config.toml
num_hidden_layers = 10
hidden_size = 128
n_experts = 192
experts_per_token = 6
d_expert = 32
d_shared_expert = 0
hidden_act = "xielu"
moe_layers = [1, 2, 3, 4, 5, 6, 7, 8, 9]
router_score = "softmax"
normalize_top_k = false
routed_scale = 10.2
balance_loss = 0.00978
balance_bias = false
router_bias = true
n_groups = 8
groups_per_token = 4
init_std_router = 0.0259
lr_router = 0.0027
vocab_size = 8192
norm = "rmsnorm"
norm_eps = 1e-05
tie_word_embeddings = false
optimizer = "soap_variant"
learning_rate = 0.00423
beta1 = 0.95
beta2 = 0.95
batch_tokens = [32768, 65536, 131072]
max_seq_len = 768
train_tokens = 379500000
max_steps = 4897
dataset = "wikipedia_en"
Below are experts of layer 7 (counted from 0) of a mixture-of-experts language model. Rows are named router (the router's row for the expert), up (a neuron's input weights, with its number) and show model dimensions 0-127. Each number is 128 + 24 x the weight over its row's rms, rounded and kept within 0 to 255. Numbers have three digits each.
After each expert's rows: a language model's description of what the expert responds to. This comes from a sample of Wikipedia text that the model never trained on.

# expert 50
router:121163139135150132118109126100142110124141152128078107125135103120143152149153118118106124117128091169100133107101105115131125127108137137136120120131133150106098125187119128152150144121103089173125167131120184146093162129169171115094100099152141129118115139178159094132092172156119137179147150094127156133161176131142125110121164148131159175113140167133161147101117122136138106081132
up0:112112143128106114168120127093122109100133135125142112080124129138146148177129096164157186112138102115133102113137124172160148110114169156145128147133108105079117160137138141151144126108120139176119154144115139123098150122155140116128116132073125100140121138128124100144118089125147104114106125142149090124127119137109133089150156109204100182116088133100129156152112072145127134109081
up1:150169154184150139147146126133114102105104124112129143104076133128096151120120124104122146140080156099121107121095125164126102119133099161136105166119136121132119130165082123123183176124128124114109159179100133186122147135134127156095124119112118149150188118116134133103122133135107134164107125145150113182131117150121188125124091124128133173128148144131114099102169097128124107143158
up2:134117136116154191141140104126106137102122139147066177119128107181152128153137069127162144096151154135098152130118123129134159115119091154142120140128116146138149127163116130106134099101143094131157126147078121115124144112126142115123148139139125111083159104075104153157146126092120131139149099134141133086129161088088061115133100108112143138135104124116123146143089125180120136131161
up3:158139133119109108109097141153125128122117122141105161129141141090138179121144082175107100133083136136105134128107130145129108154134108134105145113094155103137110183157184133160165152132100095184140121156134181117130104157136140153152098122127153128144137117170133141092110136128125094165151155113145120132131148126151118122122120086160119109164140131154150149138098164156158086071120
up4:100090127097101086125137134163147112102109127165078164117109104137126135115153107093115160124164101164107117145157114143109126086132092159149111164135133164167142132143147102110179129120152137151129119140092107146158143122147091211136150122123157127130143100121194115116155129128153132110113137140126148155136111154098110121123141170155135172128137122122129162154116115148170104135131
up5:111125153134095121140155155122090125151118127151139141086128111158120139134142105149166142114148096106134105132101115103158184079114083143143122101169131118151143127125134128122162122173177151117122154173121132134129165094141094132128152129133079111126092172109117122155114089140119157124116123139134154160107156144136146115170122169120110142176139123173176096134115150103179124107144
up6:098111052109103137134148192117110147143154126123148151114178105118132097138134144088157167137141135164136124127117138102165117109143109125120148161166098113145094123135157079143123164116159143149128143162164161125109143117159132155134155127128094095099158159137134136127132155126172071154120081147107127109121142119154145098130116087133145154146137125098166106136130132137153101143122
up7:111124120175134101125155149175158179116105125065150129134150129090122129116101146112119132139103098129129117114093101114124087141136090097159141116161123154125139141140139163098120133142124144113121083162079205095144122147131163124126120091115133164145161109124121143110156128115083090146120112098118144137106142094158120158116130130105158126099164100121089131145102106167150132145126
up8:148094190084130163112125125144107138108105146147121137106128154120159115176141169130119134160112123144129131159139133166109093123133136122083125129093077131113117096134111103143135111141141168126098098137081074119123128080156095123146146129102148098153129105099101113131074140111147140164165118134117129106143108143141153173136128075092149138119129145086177149146147139114107119133145
up9:086118125129169138091154111142110126138146107117101132147122146129173098184105139159143112151128124119090115127106133161155117128170107123125151141091160100151103151125101164110114120151086097151119099132071146192111131160130161136146101097171118129138139120142140096100114115115101119150132112141116092159118137148153118132152097100085129123139136134175151125149106134118176137143069
up10:164136153129136110144153128114119122124124133165163121153097125105099107138139164132120117075150115136096102121153155104159153136140115130091143133152139115154053113083085123120127150064137133143155138132115110102166141130142145105138165152096098131119137089193137115181116131092160134158120101140156130092145123161142149121178110132089145143106128119089121156149131120141110109121137
up11:129162122165159055107135123163171130124119121121127135076150142117140102141128143182084152119130110120133132130081142149126106149152077121080156126123172106099093141159111132134134134117133161119131128138122136151176120075132103143139155141155089164134148148153151133101191154086123144134109139134145103111115113185125114114100137151107161131149125112125115156146110139120131112105135
up12:098159108134090161188109169119101135098115127165132131146120169110162139124118125118095150147115112136078132118128125146144136136138133138106137075114151139099098136159157174156146097139126105146144110125157122133105135146155128073109111133096153130113152117186098122138106157113134078144129127130130098142102107137155146134193115122130125126118116124085152108121140167070103101134088
up13:089114129190160127123112128112132132158141149138108152108122170112143089145132157158141117085096133115095170085129092169127113134123161145129149102114168111131120136190164142116182100133164092172150102150136143184089130121154133123121119149087108120152144123103143152110102130144099120139123119146143117130134114131151159090138147113136138164129116130089155152139139093138149109115167
up14:100099105148162146167146119126139140122106146140166100142128156089136141158151154104084128120125110117173132106090089152163138152127135111129132114130094094159120104124094133165139124116131101085081161126140113148093112101145145138173094099138175129135133120116129109091117132150159157116093115111152124136176145167117095096165094087139121126126134127130148140109123157071098160153136
up15:129137135132133153094090123108098096105131118135115167087148116156165109138142129129151143124114148132142145115155140133093154113131143159182083148142118120117109102110137086118115137166142105133100086135154084164096152113126088118139159131148135100139093162104176142113172150143121142178081121138123098166127164099129105119115086143147139156126138118150157070105114115124166107109140
Description: Middle and ending pieces of place and band names like Bir-ming-ham, Roll-ing Stones, plus name-opening adjectives Great, New, British, Democratic.

# expert 8
router:176105142142109096081147164127127156110142143153144124093163078154144064153113169119120114111103129169130138069143121136106113148089153115127148125156146110149137084105114192143098129115120122124097070131136101142089098119134109083130095168155147147171096158107113125129125122159116131130120158110133122146132123126129112119116153136160093140112120093124128145122114140158117139156126
up7:110077117092087143126137133086117117096132115099095111084151095165136087134150160131127127150117146144082156082088099123128096144151107184143119119160127125121109101115180142152130140143117160088109125144150114130120130127142125127171111159125104152129134127167099105122098165153131160112121129129170149120119150169166145130107155126106091146117137077099113124127150137154101155131093
up8:089103119072152136164074121159137130121071168169144090132133118150170134165087101117135164158099141154103143095110115102120111134083128146114139135149129123131109113102104123146151160171092121145098082119127115101142153074167132104134120143160142094143127147119132151115123158129097141130155155160126153144108128131130174143105159094140110150131131126123151088120139161113126113118139
up9:106142170130132122098104157109179080108103140159149141126113132160130071128165147172098122127125142128105130125160110124130150121120105117149078133152154144127151151173092131162105095152109138099130118131136128120136111152141153128165141176162160151139141118144098120125112111127127171103138156083130081124166136090145137140113143116128151123160109091099179124102110159156108173110142
up10:155141112119093123156088148120111152129123174132147133137153132118176082144116112154103143122078095132116137119113130053103108125111189098107144133116141126140102106109153124117154151112156166155099126151158110120135140110127142104104133109158149167111135102122078083086115129131097153101126150128137096170128121109151136125151170124146063109120124138126112140123123139162137108107170
up11:107057133161123097098161093135133143087135141127126123131119115120166086103150152140133107087124092120117145085085114136123156163156117130132121127129161168119116126096134124133133141117103125095123124121134131131100118069141125089160123155184109162185133096112120119160169135178102144141115139144153130133164085139119131120117144098136131092153150103141116093116131123156167104145153
up12:186151163141133087180148115129156122138155144181095119185119132138151083104107168172138115118113141103106115131116127127147093103123140124176099121112135140148141100159101140133135113163108126148162139124169142123081164103113123089137107170143128158126084094102161128116127112153123132127142120127104151144116135084116140149151128150143137123133088091128141090088116127091141125155144
up13:172105132137198104081098119106125166100153152118131144097158116161133107106130112097114136077132101174137122136141094116145141123114132094129137107178130117168119086142131142098109121144171158095149136155132094122117146121137103147124082118099146073171135147185142101112162150135159145151137169122107116130149145136162131135112111126141104149112151139121117151171124115131112149141122
up14:148116109096116126144137125127142169085112125163147102089126170164126124125104155132122116141101127169165130114104120133096099092126167068104105158103108112116106112131132163175119140125118122112115156152156092186143087136189125150115143108151144143099073126132155079131141095114153101110094149106127100130144126135119106112100112140130125103147165097087141145135128136137105105105138
up15:146104130098092132150106124128162127191098109140098114101111150081115100152099116130141165113100088156165146081151138151107106104140123135149123134094151115171089060132132174154125099139127135135104119121133110108132169084168173124123122124132152151157084175115120122085147102129116167135096165143121140126114108117126138128091112146157098156136107137136136122144114110131125146117130
up16:134118131125142098115144126107105188075108145162153102142140147147135076097107132141093137067102130143124147084102147131095119128096124149075158151123126151128118130152127187152102115103126163139130095131118098089137094130134130132119093145142159114116089146096131107067136115112113149138149120118139104161139132149096149146159147113164123107134084120137111133159139151136087122128169
up17:147140184144119134120098169117110065136108166170183135116155088146115072120151129122090122135091121147110137116134126119144113107095109137080097100125118141143119120121159170124148113142105121150141088157139141130131135128136080137069137140143089147141118125111114130134159104161141128117133144112129122151139113106153175124101098162161132097161101117108182128092145119132150118133090
up18:081166120124136148089102094122181124173124096091156154084095124124136115073115138131126100119092097144153142112104128122134137153117155133124116129146135149115125133113126129128143128140101161127100147165138104161121104104147163116126149139163106097198126112121160124171132127150140138164151111148166145098167148108160128126134158110116141091153171081157146117119109143145111108148171
up19:184112115126154124117121134154146160125094114151124119152150088124118096142071148059112173163100180116093169161088136060118147146105141115164134120075112151110121108114094116139084147147113136120132102144135149134086137106123151128140084149127132148133138125128117115113128117131141113150110122127129108116072116092173123145118125156135110144122146113135116172102109098125137131116140
up20:163128130122063113122131143164108142081081090115107144107103088152162071101118118115140103133120129134134107098132101127156149129148178112118136108143118130181101128129122153119108130132085148126089099099133129165111125145114113098129107119171140138110102162142161137143159126094118102148111142142136122136147114115147102139111145168111126092167125104122191128142105074152159092136135
up21:148075169170111096141086141104133135136084085148141100089140123180100087133152154098134137135098125170134111099121093152147100109107117139122131144135106120134116111114090158163145149140142124105121149148131115104111106158124130122183131131161167166133113114154108151128142123149120150120124161108134111110107156084128113125123078127187094134118114096165110137130096083098133129109131
up22:097097091130121121102143100163117133128111105109144125122153125091136152112157158156153156062115121158126132109069118115145116167105105114070137123164137164153091121107143126145107126124168145136133163157133142124154098109176150170140124140110100160164148140091102121103125159119138098135143115125138169131171138140162122115110115083114091109116145124139103121152117115180101156138124
Description: Short letter fragments inside rare proper names and taxonomic binomials, often surnames in tables, as in Chis-n-all, Clin-n-ick, Hapa-lot-remus.

# expert 21
router:179073129113159099080089127105097191065147156156144086100154084173162049143139164113149109086085138158107108116107136111105100105104114122136113134137128154130137127099153137149135120138116145141111120123150122118105146123128101119130123119140139127138105115132127110129129097139123135129109140115098120168114106118153147148118152145127132126103161076132139138126141130164138144088102
up7:083187170123128128159129124158119098170143146134117129125156159137136159105104087124119124123174130115158115165134144149156161127182084174141116113111103139129154140147113114103163137141168101125150140107104127116127103143126110150173148128143168105111166150105137150168128152103113128169154077115144121132102154145118107084154085132173124127156114155144125111122141125152130114143160
up8:123130131146114134098087146122154071121111104127130119105142153083135131152130148133174140104099098156089167163117114110179100092124103100137167113108152150110133175128112107114134077117136128138102121100093127170169136117173167154121071128109120151137127104143100123138139128156122158119171123124106142178121165107138145105176115104162142103155129116125145136116126120153140136131158
up9:120130089204107134131134137127158134121137142125153125144091143131139147099142064164173112121164109137144092119127122129171106169135123116082156118130153128108112149143096105099117141084109149117134145125099150113156135086144108150093168113117127133167160132102159170114132168114149098130132178136099112106123158129122182127120115093140112152105139129120089089148103140122096136124114
up10:152076142139145081167107117160119158109119123140096117112162092144220111073092083129152107102141160152097148126143122134144145087127147102125133106112121102121124147124168148105114121171148106127120136115168143137080129120121150126115114153150148132156120128190109133135107085145141123089133129137098116110142122091130158145137094136103121146111154153135114120093113110144139142138147
up11:110153136104120102177138116121143093139125126118124156125142137096158157141116080129124165138176135131134115132133120132192116179119145120132075101118120147117100132148136129105118101129116149127122128134064096121128101157115124142117149128114080164133175098112137127142159044115076113138158116138162141122114162108165108145117102077124107117109121140145120112123124136111128107124181
up12:129167088110066153103139155129130116162156106140155153137105141095127228160153101140150131171155097108128111129107116136154138124107120099103125142123109134114145151168148177154129120104137173124111091144144127127111126093116124108136160146149110129138109109132135099111155153130153117138150122117131133164134092202149146093156107120127137118096136108138157136166113147139142143112135
up13:156071164102156124149118145116106169093126134142193130168142112160174088130113145151099124120147143099129093139122147082102123121138109122118134145119143150120122108132146095130116147145130167144140104140111157103159134154118122180100162137164121159124121113145099130150108125131103133119153126167118151117136153114101174149151134121155077124083190135129083107111131135139139108166154
up14:088153149126103100178122124151117133177122104140112129124117176067087172084117141170080126093122112138104128133121111092123115119104103126133174125075139127102143103130134114117141123093150118165137125140115163144116122142111109161105126110101096121131139097121118163123127160091150071092162087140136143157142127099089127128186127096129139113121124106137125147131139141118136146159111
up15:165137121088084116128097120104115105108108136134126136128143101142161050137098143134113127144095112157178166132135149192113128054102133157125113119143136099126154110072131111120100125093129129124114114122138147117112117112131110132114110114119099107154140120135114088112098097148165123108112158106130152130106115145104148174110125149105161082140130131166129098148173142139147117157098
up16:105155102121138169088121090118128142154129094118120115170113169121115157109068114115145162112175115126199164128140101133150119132157158172104142122147183127108104140141138146122093124183138172123147106139091090132122129137181137114123100136152131177123134138112139110098152140140153112131163119114165141147131141102092139121143095112114136147137135150109108103115105123123147110120171
up17:083132143112192114149082097120142096167112105129139091129117158110132150118157129169129160110123128142166136134090110154119146142115139120139158113074114183140133134126118148150116137132153127078140164145139143143113118081118108208154098168154130167146133101128118136088126095142161169128111129105132092134118120149094138127114098137153158123120141139158108106100116112135144110108111
up18:086123073127127172148107123135142181142091136143118164168148132151154169135129090102126138142108155117108098149118112136133140136172157127117164122095123150114110121115140119167147129119098138119167122155094140135143137132175181132190141149133161143116128161194165117124096120131125090142157119129131116138155130183105118130132119099124139099131112157152102100136133129097108136150171
up19:096152127115120136150118135138135122184129126132106142145110138072113201124167129119168124136158110093141112156098159126107143165122128127138111146124141134117158120117152091163127097102109111131172102146095113138101125105147127116146149134151102130110161102104114146111134151105125118090190092138084128178142130136133091143161125141148126139083127087175097107114077133116138142163127
up20:120120107125151113093131116136069163167104118138137130090107147131141134155144117145136120114119093120150124142111109088105076084111092117127126110151116157169092147125110096128140132146096157119191118132155123165128153113136137131070125125156156123111139177155119129091113089120114133121083139113129110121141140152133158088129090084127131100121119114105152157182161123117179131146106
up21:141203135113139084118135162139156125111123154126127109159108166132145110130128138155134126116107122115087143139146128109126122131137119105170082150129113137112136187092135119143100110156136146152134152098112146096131107099104114140126169120089150129125139077122084157176133146105091130160116124167134102100162120107101122113099101109103148137091108123124108083154105085183142156122136
up22:131128091115121156142123108129084132104082092137099141117100155106082144159114157161125114182113116079110141135130101132165149136100145139145128113117101153137105162133141135121075147130124169079067117169132129157129134140142141167156109117117134111163130118113105110149110125111129131167129139118171138135117065173125130140159131139132163122106121146089116078129108118101104171120134
Description: Thai characters, byte pieces of accented letters, and odd mid-word fragments in names and titles, such as Ashley-Co-op-er and Don't Stop the.

# expert 51
router:149132133165128134105139167089146114118142149083157112115129147153110162149131137133107126133137178128149113101135142103171122155107159107096107122104191134112090129122124096136162138156134129116138157125144187158134167111104133172145148132130139124106101136148163131123089163135116121179127104160214151131138121143140140161116130155110161120142093127120135155113120109084101148107123
up3:147143102130135127088160120170150121109146117096096111092114157124126140131149109171052140136108106106140177151115140107148085152124106091139098100167114151112123100141119143099105107072151148140126117128128144130127115134113176120193155100137144141174147148150171130121114119171112132118132130108108117143137148163172129123114122154154142153128096159104157092140149118163115138142112
up4:120156186131141129134131124169146100119066118127165097162147130133097131104125148092106110118141129155095160135132083138144162152092190101141139126142100107128159122067119165128137126131132151109124097119161128120133103128127122142137174133143117081100128087124127132133068130116127132085159148131100093130156134127141138107163155143147164121095130148124178144110144132101123124150163
up5:115139143123113173130145130088163153100142131106118134085126136127129098082111129182101157131177155147144134167140123088134133117148125084140107131141112135137130186141168130137135141104154172104124125146098150138125139161119138088100138120124150097137095074140138178125162139078157122114149126149130148085120127152117121157119118118125129167116062103138135133103132143081160114115152
up6:127124132153113103138139074097127098143156116152105145100086139172107111134125109128158106134121163142079125105179117093127106128083126103167166089101124139089142133172150109142148123115160126149125090116132137107138174086129125136093148159114115166119153162130127138121117141170089126137161135134131133133101146135151129171159144125135124152165092121120084141129090183130090126116146
up7:142102173133133089121081155094136127144122105125099103126127128163131149113116100119116121114154136095136121134148073116146093099114102086166128124124138131136163152151104148144113141118094147164153132135132141129095142143060149176126140143126125184121145085140122096107167149156173113151120169145115129159083116138141153170128123174138123086105115137153167116151133138107143128149098
up8:136107119152065112091164148112161101086107136097149142094082118129178143096129101115114144115126123154112122129096110130136158098138122116128112118115096144067137157162122120176118163097113141143098127146122116102145158129120116130099095107150117139112148129118133125112160156125133161150109131192139100150111157112161100112111103131100119144145094119139112126150138125066130178167107
up9:159126131122123141157125113118118119124101132130134147142115117146116154137135155107171152154152171080112139100149130138121134144093129123120117144109122135137104163102154071133136179090176116107167165122106162123067118168153087141129104124110161127151141137156140135139116125098078136142150140129164141126137161129146076108143114101116082106167127118143175128134105160155074163142120
up10:112126124134144116152119111091119130130143111178128044145125116111073163095146108143111168129092161087129132159137169111155123105108129135124121149148176148105100126143159106115151106157147132159165148140127138103068159133121147161162178103094097126136135125147107117137119087099118148104117157138152152115138108145135133141127157087172117147133107142102134162115117133136130146103106
up11:106103098114117139105160120119122144133150115100129105122141128108121112152062150147127118154110177108128141116142134117127121098090097133131131109150091119157140155128132115127134188135093105080092114099104132148138094151094147126157110108116119145146114160124125088162149130119168153122137114115087175134093121171131084144140169163136137131114150108169149141121144140143061166083130
up12:142119135158155133127092107111143084154148107101115165126081134110129138134139147164114116116108137103136138123176143103111094152085101145148099116153114096167150155147127146110094131151157149134153128160117133086106184115107123102085139136150123139118150126132141149141125100084154129112110159087157145129169142086145138199139159140096133136123123160132110134111157135077123102102164
up13:085167136143128127148145121129147141124148153115120102108109133101127122137128078111071149150168103125076141171133129151131165119125129112148115122111130145141161191099167161126148100154137152118161154141127150145157134136111136181135136118159114180134111131143182130128126108111118093088110123170140134129154157094136120135091115114118128175129085135097146140127129136131148192159154
up14:153113160132132159149153148114139141124150128109107166162100084165114136119144117142132126171092146122089089115162119191142147140102147116096126091109149163128099129110150139140158143112095110134102139059111144080164147107106128124115095167155122087136140136153125141129114118128133149131134103128128133121139166133127113154170108117100135140145142125166152062152088111176113135119107
up15:108096153156153125128112124121121161127148097110111170147105146088111116147110178098123103129125112149153129112104129094112101192107162141141120156102133134148139116092167119145122138113160073138105131168115149120151172099139129167144101103106098092160139146148164143104178106149134117137115098154145148157099102099085127135151146137156147126150094121124153131074106111128116146127161
up16:124120139170143142142119130102141134120116133104149091137119105147123154136103138157100128131076143123124138114153131105123150115124115142116075176108149118158154132131149104138149095130096140125158173129160119115140141127092161151160153132126092119153099105104154097103138107145109091114089141141193148138134129176132145110088111063075151146119151083127182137130156124105160127140149
up17:180102121143125087143129119114152128150155164152154143126108189123135111084110152126104151118117150103132154147112114120115114112134132103120096171140129112152104134116145106168167073154110110097186127100139177118094142143097145142143125099141158183139105163066095107125134119085150111131145130106151115165139128123120139126117130121129096163100116146171135104129112107108111135152106
up18:124134143149126117112151123140124176124127125091148135097078186089126171147117143126114170064107129159111111123144162115163130161148122117129128146160170131126111071147133154136169141100142123144166118116147130139096127113161155126166119121146146153136108097176153113119133133121150176134124099139144119134158128099127146112138119134060108122137088133119133181099111157133118149143090
Description: Time-relation words and final digits of season years after the, like previous, next, century, anniversary, and the 4 in 2023–24.

# expert 17
router:108161141132104174088093132091151139120148106121120105125149143121134165152128180117135151129123129136132077139114184140096075124143131120110141118134141137132145130130140146119143149141143145135133090105129150098147144106152136126159108149108150123122101080088133172125107140128146133168104133165103119081098152106166129163101081162147136082091099153153135140146108077140109143137083
up0:110129135169139118162115133168128139129144126088159107133103139105126152163132130147122189130061134113152134120157117130120119147141094159089123123160168135111155126113117125096137110118099089113119144109083124090126127165115156153115146092147164101165120086174110100141171109106139122128099080104140115138164117131164134161141115113107152134158153125129122163121141132109185137099096
up1:159167148128096105142128183108096143131137114107141131129136124153149143141128160138120146126067139099119113128076174169135127167126131131096150085094121147075135109150100106120108171131149146124106134187127162095151173098115105122192138134136125115143147113126137152121114110127148102120115118105130140137116129160087176188126121117141160107129125107154111104108100114130112143139097
up2:139110148130142108132140124152123169136075159101157154139162108117131108129100162145138123099119110118135162135082143127083107094111166121093135126129118157117124128092145084059172112130105140142105140102149157130139165118111152123167135113124113133155172141131159162132095146108136113132105061144141103122103147111136147129203132143163159136120159139162138102140113151133115109148127
up3:111088151099120110109142092128149115120105116101121134156112112106190115170141126157108137140088160103126091144129167141101153096122105126107175118138139111120089154135142105117152115126139130135124155145133126116171132148119147114102085118114137199139065102167147114179134085166153111134140152161150126134134091143142150097143131115110129097154159141078119118118109139137136127164108
up4:128135157177100102111181155141124097102131126135110079121104105124120086116135103131104130144097084131116120088130149150098108148107107120122127145084128143133136173141142117081119134130138111186114108100147111129150136162145133108122149157103114093137158151136164129129139143111101096126110102099157134126126126185148147145142074117138122078134136102140123138149127123111100206166142
up5:108113128154158145157126105090094132128159154097129119102101161127105115125105135120142119088109110123137149108139104106192112176109123088125129131136113171133143128133135158081098083102168135145148102156123152144122131136157124169114146112112140088125144084103091177138145096164133118134105126107131098112184123085131148110150099147096148132130114108154092133110133126127167074116125
up6:139140143112128165142090124146152168130099120131124174143132130114131137103151129159138140104153109109126116155093183148121113098156080140120118123104140135138094152149086102172116121108129142109167108096130111166147133103084146113126131086095166111132181118120165153100121118121135168162103141173165120129085116151140120142112096141117159126086080092164161110123135121141141115147149
up7:134123183124142136090140133153113152117100130122108139138127165109135163130151098158142118146132128113137076127107135089090121131111118116137127111133124098164140163092134190086131108135122157159140125149092091137100166128127142121146141111136184148158153077141114094116122094130133159143085119132118143156165106122138138127066104159109165112108170132178142151126116107090126136149159
up8:090126107161146104153121153122103146097113126141126112175101121098129140118114169148168087159117157133134131102124113097128091123142138189170154125153158110104145147114079137118108159131094145180127174135141127117125110130074099124182153106115130144078114101122109124084144128115077139137112121157112100125123107135144136146118142176130114144142122131157106074140157126118144112144143
up9:152125109091103150104152145109117121105148135162174155152084149137122158127144132151142144146118091096142170132149113096091126167165129144142146141120135108154113077105119147106085195123141124121146102117121137106165107168117124094122130146126141153128133114144179120158154109140120123079080144126099110106126132129127148109071147127090123171153135126137128090094128112098090138134096
up10:127147082142125105146093121134125133103130110157120139082165094123192168154124128133119157086117089130183146165150094150124119134103127126060168126108096132114134098159140107182126131123153102151129104117106141119148126087121126118143105145178118127100129129115145164131109163178123118136101142105117088132139149094151153099120073119126113132153144139104129103122104125120145127130156
up11:145162102104103131129151127132079144091127118095099117111116164167145100134132139115089126144106136149130117139133159144129136121161129111152098116139140127173144186173165139153131141109162109150122172111131109141147107096135172145128103138147132120174156063172142104130160121179120128100144128100096157144091113114120118109088094127148146145155152089139095130135136094105120124156154
up12:112135134114145121118143137092138129136156097102091118149148160162130085120098164138089109144128161131124144160159149156101058110142161113130113146131113123137132143114156094134148166098136102144125135140134145166099122148146129160107138141086134115112087134129121090146054107151173108103146142131107123121120159086157144094139122139140112105143116120152170123199102109130162141109130
up13:160122092147118126143138110082111141087089115109119125143142159181099148125128131140141123129129107164158144104167148112139100092114081123049145138149114143113105144096107139113145173113089128152124151099151200111140119110122122117126115157123155174092105101146138125125112162177152106170151135103148108093127103151104151124148162137110130130141124136146140132098133124163145133138147
up14:107136114103178168123138122133149141139148126126115128106087112105155129158147093156107134165116186142121123110138158168148133101119152169142104119141152121102115144132184125136144137127151094136103132136097108170154110143181079159174105149087122144116143132137145114166160119126083122146114142121116152120140144137132136167120094145099094138167140160176099139154134089170129124141108
up15:145109127126167180118086140138152121112109109130140146178110119151117158157132132134140133127116150094144087111102147173125164137148099133139146122117117155116141121127131132144104098106150176133127144119136115121126115101138143132125124124133173143110162108090150143123154115075134106136157184106071157187069138149121132121128072121121124061104115126112115153155110118105111098099113
Description: Nouns for time units and months after articles or numbers, such as years, December, month, night; also public, world, south.

# expert 30
router:126162126126079116106124159090152107100106097096092120138141138107127131126132147121137126095138132174129090163143174116116135106136159138114162125161137118141149127132184100098183171159149093117093106098146146088135131146138093170178131161105120107139109083135174151127112141151121154160101133118136142107119145103146126152125106154153144117112105110142150075134088125138147142130103
up3:150147097146088134149131164152108163117067097090155107112139115084157146135151150132141114141147143148113174130122120167121139090129154101140116139148125132165083166161124162118141150154117161108129133127118136115163159128143142201120133113107151088144099154093134160109127153141123134160102137138094130131115106135131125103134121084125122135128134142133120183129103188171144110099108
up4:115165166108111173116082109135123179159129120162157156115147165128167142123137117130117152127182075158149141122080152108122148119155093109116137144126112151139094125138132183095147124136113107137139112163098127126115131113128169122119098131122148135145142071112139104072150140176103105150092128122110107110095105153138092138108098089086134142126150117140145122122109101135131142135097
up5:120144106146111145149135141139123098139119134121117114123132117087164101117146176164132092109133147129108119125161144160169082104128159121140096088145157087142168153093118106148148138110126200158092163091150084136171119097125115131146102161070116109127144123135177138111112109135140141124140158129146139134088138140128178158103133158114150125116138128143124136094177153135140144140148
up6:107164094156136137136118153142148151143140135142103090149120150162097125109111134128181135116099114125110159141160117126110109138093149139129112135114148121131139145181129127127088100134148119090195085080131119068098147123147116117145133111126107123114159141150149142126164095097121212129142119084160099127139137156128090123170104121147126135158123109132119155119136107136094126121175
up7:153124110102128125131097114111104138148096129108155129146124126147105156145133137134147121102154097169187136135129119155099148147145122112129114088167125135105110152142155187123113165098151091104134081109156168140118085096116194137108115093136110119188139123115124140086118161152116118087110149100115139148148108141150101151132113110152130104118155189143137113162137122140149113143161
up8:153116148138135125134128175121123157115134137125121120111083131114165115102154131120133122142131122108162142129205118141113168123131129092132131106093134136144118146116127074112128171151119141109146145098159137113152116163102082103156121114108109118074118105105146149137127135138130114142156078080174114135140160086101151151164131135094144167159122136107165104140163098147153163093085
up9:116124126121139135132171104106142137098169127103091135131093113168138141121130099139141104122107139133149103114118107135136102162120125127115131096151081111146184104107133140131146092119139090144093144166101103106146138180132151145101120106146107076137107132156146121110159139165112120157098119058092138108094169094105134140111147109161133109159088145157121095152125165164120139116160
up10:139108162115095147122142108121160124104069129126116144188101128135130101080146110103156118143153149096155094131144135170098141062153098145151154104111105111164125111123134123133126088122148125122090165109109139123154086161125109133128140109109143169103133124066145115153145106150129129138132138105113122094113160157117119152149155148136133104127101085149113139135147102122163179088132
up11:115102162094062154105168154095129100120150143123125140162117049141128109118151128140179177116094142137119174149139186148156105150103125139152172145156129157150137122093109114134111137150140119109109136120127142121098131140142078119147145148141118125104152118083128126123137112134124087134086148131114089162152130143110119125120138167147148127095168124143104139129098136085147123141114
up12:156182165101126139110102144113118091135092126087134075157092130109159140135140099149122115117110158111132156128130112175111132075144137113137143169114083103148170172136120110132125136146143109129074131166157111124163158115149066145136155113118152122178103102164140119116118125116112145096154137171165104150096142142144148108127136131103110117125126110157143134090115120133128148094115
up13:110118118165172135116093129124145108087125100108090169099104145163152135139123073127121112138159159143125119166088149169151132139124150133085136138085126110113113117131163136168170130149146126092139156172126135164179138161106078163091144096177134109135102131128150127118129149158150117152144138144134122133087112111109126111116128130149126119139132109107122104119096136165124177147081
up14:113093133113174104106162152111124128145123124125101099168127188133156155131101119179166134121134102145116135113135146181118070109099152082118137109154122127161128154117156085113152124118182145129130137116169137091132121122088120141111125144103165152122136102115127100122102124148145132130074133160173149131088086095114143098129121121132096108101111128166144140121169136138097137112118
up15:090110153134142150089125152131114140134142114118146164109134117144094127158118101100145097175127118152126105102181144141117142124124132106131126122164125145156082146118165145124208153105130139154149167134119139130139130171096114111149163177128157154150133132140122132177111084142137107111130118154087142135105131111143124160144123182098101145123113137150149126095103092150179156118090
up16:123105109168069145137112117149167105156074111127116148109154135147129084122191134117132173158139140134139134104153125141123184131130094164133099128171116123079118065136132133132121143116141122113119107142141129136146107151147128129153198125136124123126133162162174132151105111173163135165122121094129130112135108147098108146136125138124088121109131095135139142097164155127165141120156
up17:146170136108132168125137131095152101121124110089098138123176175137163126105113120141105124107116122090108098138159132145143095088133139168144138111145107111125128098152138157154112128093149126148101165120140122116121145141109117120168133079101119154138132099094148142141140113136086085121139147120143128102100170102135134095088111171131100148121150071160152059119081143151125114122116
up18:117148149116092098105125141130118124138108133137135114141113115128096105124148123134125165088132070184146128134104068113136168127112135103130109109161139126150123104159204154102139140138106134175130127157083125116111129157147119143110178143098149146111136108139130177135131126145122157123117100090138146083145113183131125137161171105140172160158163139111141111149146144098150111109129
Description: Nouns for durations, measures and life events after numbers or possessives, such as years, minutes, life, death, welterweight.